{"n_experts": 192, "d_shared_expert": 64, "activation": "swiglu", "router_score": "sigmoid", "routed_scale": 1.0, "balance_loss": 0.000389, "balance_bias": true, "norm": "rmsnorm", "attn_scale": 0.177, "parallel_block": false, "optimizer": "muon", "lr_mult_o": 0.628, "lr_mult_down": 0.7, "final_lr_fraction": 0.1}
Below are experts of layer 7 (counted from 0) of a mixture-of-experts language model. Rows are named router (the router's row for the expert) and show model dimensions 64-95. Each number is 500 + 50 x the weight over its row's rms, rounded and kept within 0 to 999. Numbers have three digits each.
After each expert's rows: "comes before" lists some tokens at least twice as common just after its tokens as in all text. This comes from a sample of Wikipedia text that the model never trained on. Tokens count by the router's weight.

# expert 128
router:505509468551483430487476541568471475582482507518455541465463516461378481460493503499532554402482
comes before: " the", " a", " an", " his", " it", " their"

# expert 130
router:444509501542396439510568525586514547619543464472484523444458600558448520448530520525556491456469
comes before: " ", " —", " +", " —;", " −", " MPC"

# expert 19
router:442541505502475422514538542511588501508550530514499566487488583465371526492464477502567554482465
comes before: " was", " is", " had", " has", " were", " are"

# expert 142
router:459489498550424457510502502644545553497492508459473561474474522562378567436507587482566520513481
comes before: " |", "–", ".", " |\n", ",", "%"

# expert 102
router:448532497577440470510556461553524546468496508515513455408455561507471520510557579528587540481442
comes before: " a", " been", " not", " also", " an", " used"

# expert 182
router:488558519510411458559547510545547518523530443531514552460440537517453500521526512543455471420391
comes before: " ", " —", " A", " W", " Yes", " $"

# expert 31
router:541584426508471397556508502576461462563465456529424559411445620535494543453530458520622516498446
comes before: " of", " States", ":", " Kingdom", "\n", " Minister"

# expert 24
router:574506408580416483526486531571460504537497510586492470477399493551507523529575533503512533466484
comes before: " to", " the", " a", " been", " that", " not"

# expert 87
router:524506413548373385498528537522547491567517455475486496444495548558413501433556533503583542474470
comes before: " the", " be", " a", " have", " his", " make"

# expert 89
router:470484503509428492535550518533518480512439518428483529457497615578475618438504478507554526413516
comes before: " ", "00", "1", "0", "6", "2"

# expert 140
router:451484444514454461484566525487560545575454527445549540436423539533429529407547546516570585457429
comes before: ",", " |", " (", "a", "\n", "i"

# expert 177
router:547483473568372459518546557566471521543540457546452485427470582502495596427562563588630497445426
comes before: ":", " ", " /", "|", " UTC", " Animalia"

# expert 73
router:489514506548498478470601490551501535495531497490455595493481564539456508483599536644546583534445
comes before: " he", " the", " it", " but", " and", " she"

# expert 97
router:484539484557416446548557509552536517565558467508503516398491561527458513513572555513494512404440
comes before: " ", " —", " +", " −", " MPC", " —;"

# expert 80
router:459609502516401470504509585538535484555469526500492470475486550536459504544523642489612492442419
comes before: " be", " the", " have", " not", " make", " take"

# expert 88
router:485515488465463402487549549590459541538458496554389591445412567565432598439490535456530452475455
comes before: " |", " |\n", ":", " ·", ";", " JPL"

# expert 61
router:523497468549385366586562545511445433476500478483408555400446540556442527438598487509495558457452
comes before: " the", " a", " their", " his", " its", " New"

# expert 135
router:490488478548395440518503554570472503487497521533506539420448562528390587555520486563538533511345
comes before: ",", "\n", " (", "us", " de", " =\n\n"

# expert 112
router:479527493455444453500522515641444448482490484459430522464417550567509512430564519526539553475446
comes before: " in", " by", " as", " the", " on", " with"

# expert 175
router:503530466571364474540504560613542467522486549410463500418456597566426567479528493522552565508488
comes before: "0", "1", "2", "3", "4", " |\n"

# expert 100
router:461559496479489422560540529533611420479482522480517547441473623509417507386558501534529581424466
comes before: ",", " and", " of", "\n", " (", "'s"

# expert 121
router:449552448505427468527541523531463521508482467519487580418428524544423505507482513520509570482408
comes before: ",", " (", "\n", " =\n\n", "\n\n", "'s"

# expert 170
router:459549496441490378543499459511501452467471467506463485364420582607453474436535492504600522479453
comes before: " the", " a", " his", " her", " an", " him"

# expert 105
router:492533465469465439489515486625449480560468452517387482447442592512501480460513487510537467442383
comes before: ",", " of", ".", "\n", " and", " ("

# expert 74
router:533519429545482482594508527639557447496505538427482561393404642560465522519566485515554549525440
comes before: "20", "19", "1", "2", " |", "3"

# expert 187
router:559438461463477465514548476463583498515433552453501519563524561501436522471445493539485556519487
comes before: "|", "-", "   ", "|---|---|---|---|---|\n", "|---|---|---|---|\n", "|---|---|---|---|---|---|\n"

# expert 150
router:423570502514446437525573513540505436488551488455484596464493535501465489543498522519545553509442
comes before: " and", " the", " which", " but", " including", " a"

# expert 79
router:514581460465352474564520536564532429481509516386471508374473592543396492440521548529533521505493
comes before: "20", "19", "1", "2", "0", "3"

# expert 2
router:468460476519442450522537549617496529575526545527438509415504534490472484500556526564511551520431
comes before: " ", " and", " who", " a", " which", " A"

# expert 32
router:488502479530421498557532522574499494473545503451451520462439631523453585514598576519498513514431
comes before: "19", "20", "born", "18", "aged", "C"

# expert 8
router:528550473543452520545519548539515453516532496481481563441420694489481512439551527576500545418486
comes before: " of", ",", " and", " in", " to", ":"

# expert 191
router:511482503499493394541607527628513450460523454509430527482447558553436527499458538566513558514514
comes before: " of", ",", ".", " in", " and", "'s"

# expert 188
router:391490512476473505502565548565432514445476449471474558409474610570491528545612566586538506431464
comes before: ",", " and", " of", ".", " in", ".\n\n"

# expert 68
router:479522434472384490538543457527497495500560510500510487414407621469464557518618473556576520512484
comes before: ",", " of", " and", ".", " were", " in"

# expert 11
router:458514540486494511468503461563539424464482493463521558491509572584328624462499474540502462551496
comes before: ".", " |", "0", "–", "°", "th"

# expert 70
router:500468497532445481552586577491513532539500535482459541482420552506450564514536514488598497483465
comes before: " the", " he", " it", " she", " they", " there"

# expert 16
router:472493517476417444517468542520572509490482504541493525409371547502419510471495513543531526459400
comes before: ",", " |", " (", "\n", "e", ";"

# expert 27
router:485555452456419427518508500515519530506583497488525535449462568511480546483476531497652553485441
comes before: " was", " is", " the", " well", " had", " has"

# expert 95
router:564550540486497489626550576537454521466485463550424505490454619520513519463523541519600487463454
comes before: "-", ":", "=", " by", " Born", "\n"

# expert 137
router:592518497469491402512506524533546463513511425424470545485345515545452562496548515502545501427463
comes before: " by", " on", " in", " to", " with", " for"

# expert 127
router:466476537542469413574498485577427541569489483522514516470471609570423595514522459507617474430472
comes before: " |", " (", " |\n", " of", " mi", " in"

# expert 92
router:465541478520435357543561494550415420476447448519468488375421600494444497471570502485574474406453
comes before: " the", " a", " \"", ":", " -", " The"

# expert 185
router:513453454502461478587503605587523449460477504457506550483488592601424547419546556497615520510510
comes before: "05", "09", "08", "13", "06", "21"

# expert 66
router:524524414541471445501539535564563435555495541469445491483404613493445558422480549555488529503456
comes before: " of", "ing", ",", "ed", " and", "s"

# expert 179
router:551555484477460452505514559550503495489558500475380545392457609557484561503545534526552486547380
comes before: "==\n", " ==\n", "==\n\n", ":", " life", " career"

# expert 180
router:496599503554429476480534525550527491525494500424432522447464554504391545482487532519518549444459
comes before: " the", "′", "%", " m", ")\n", "|"

# expert 156
router:491496446537487412571514508503447574519526403465538504491478529607355652485530498521587502496477
comes before: "|", "%", "-", " households", ".", " age"

# expert 122
router:525451477532427456507516563521483492500481488484402554461470637526451524460581513525511466494445
comes before: "==", "The", "===", "In", "-", "On"

# expert 136
router:490450453536517436504544592545488423521503488449413589430427618458460511506488524607608499446456
comes before: " of", ",", " and", " in", " to", ":"

# expert 60
router:467522480537430375488518519556572482600563496492406569395497610507422518524528564522584531505389
comes before: " |", " (", " |\n", " is", " and", " –"

# expert 15
router:434495483552458422521553475533506528556474507454489577425489548545470527476510443534584507400526
comes before: " ", "00", ".m", "}", "})\n", " was"

# expert 38
router:559491399481452537569494558629554457509489507419458529447494643592421467478557481611540544516506
comes before: "20", "19", "18", "10", "17", "1"

# expert 86
router:462460503478463454523577552557425448508494496465466528426449576485487512479518565531504458488417
comes before: ",", " in", " of", ".", ".\n\n", " for"

# expert 110
router:494544469503381470569622546530504539536535480503445526450478566537446517462589515567597480498443
comes before: " the", " ", " a", " his", " addition", " this"

# expert 84
router:506505516580431483574517564543433556477424469511475476522483656531500560475515580530583523438486
comes before: "-", "=", " Born", "History", " Country", " Died"

# expert 5
router:458508467479454449506592472565503401452471422499399508460336541622464534437482472570527473488465
comes before: " of", ",", " to", " and", " in", ":"

# expert 113
router:530554463533387359579525492580437541495564465450424556430446575506445597519510495495494563445469
comes before: " of", " (", ")", ")\n", " |\n", "^{"

# expert 82
router:486468478492451465584565543536524482487481468499464589378449612532378537509511573564562492486379
comes before: ",", " (", "\n", " de", " and", "'s"

# expert 35
router:445548503519462388506585514559507544544498493458415587446494554570392492467597528596600575466483
comes before: " the", " a", " his", " its", " their", " this"

# expert 45
router:550542475500438395494530558558521403516448443496490537379471529569422505492532594502553517495389
comes before: " the", " a", " Representatives", " Fame", " his", " this"

# expert 22
router:480490495553465409549598508478532522537514561447527493475403542609455611457584485470524535444457
comes before: "–", ",", " |", ")\n", "\n", ")"

# expert 4
router:502499480535443508565511494576522506446518487449450541473423609478427574544562538514495466478421
comes before: "19", "20", "born", "18", "aged", "C"

# expert 6
router:476475492548446538499583473567553497508531527524482571353418550485473475454526505517523534465461
comes before: " ", " and", " who", "00", " which", " a"

# expert 53
router:533563421475476531539499518505473516549555507389484531413457524501430599435510571553560479442401
comes before: " ", "20", " Olympics", " –", " death", " –\n"

# expert 106
router:523491490507473456484579519586450470571506466472436510477487597554475566424474581555504506507489
comes before: " of", " was", ",", " is", ".", " for"

# expert 162
router:508535425539484516512496479595505445502494515440498551382455598494400625494608559469552537452470
comes before: "20", "15", "16", "21", "14", "22"

# expert 160
router:594549538612392411563602572530463511552526551521444473413470550536481524448489573552509514464445
comes before: " ", " UTC", ":", " United", " Team", " L"

# expert 78
router:443540458442508459486542549565496435490489477456446543445451581497472494470550587471521484459412
comes before: ")", ",", " (", "\n", ".\n\n", " in"

# expert 23
router:573473472570433451492531511648508488574489456549425608416457552526412617486469505528506510465472
comes before: " |", " |\n", " –;", " vocals", " -", "1"

# expert 111
router:470501445491475472493504504517512520533463504433480560485465564505398589477503542462581533437471
comes before: " |", ",", ".", "–", ";", " |\n"

# expert 7
router:522488416505355458506517510539457458556527560477453554454366521519487523471517528480499540504442
comes before: " the", " to", " a", " his", " an", " by"

# expert 101
router:492551482480415428527609525575519479538515497447497577473471579553411528449591534590567539461392
comes before: " the", " ", " a", " his", " this", " an"

# expert 107
router:454521521489484470489502504520502533590491485407452604434434669498436532501544592509570547467420
comes before: "==", "===", "In", "The", " ", "===="

# expert 18
router:504456550527477414529473519615506449494505469468469534386451555525400520467487549475517430431444
comes before: "\n", ":", " |", ")", " (", " |\n"

# expert 67
router:464474483566385386501523488555535452551569513500456541411472621525426520551548593503542518499424
comes before: " |", " (", " |\n", " is", " and", " –"

# expert 147
router:498538544599475526491496493549530466491516403506437516479464553515504558556544626488536540536438
comes before: " a", " to", " in", "-", " on", "The"

# expert 25
router:562524425509466462520534506494477530508517518463521573404415576538427633517515620545589545512441
comes before: "20", "19", "18", " to", "17", " time"

# expert 63
router:516491475525476488517490503574456404541478446436408548476381563523461561463597544613541531482453
comes before: " the", " that", " to", " of", "ing", " for"

# expert 46
router:448464438472354475512478523558502577535482502536438504476425558507415535516512567573561487445406
comes before: ",", "\n", " (", " and", ".\n\n", "\n\n"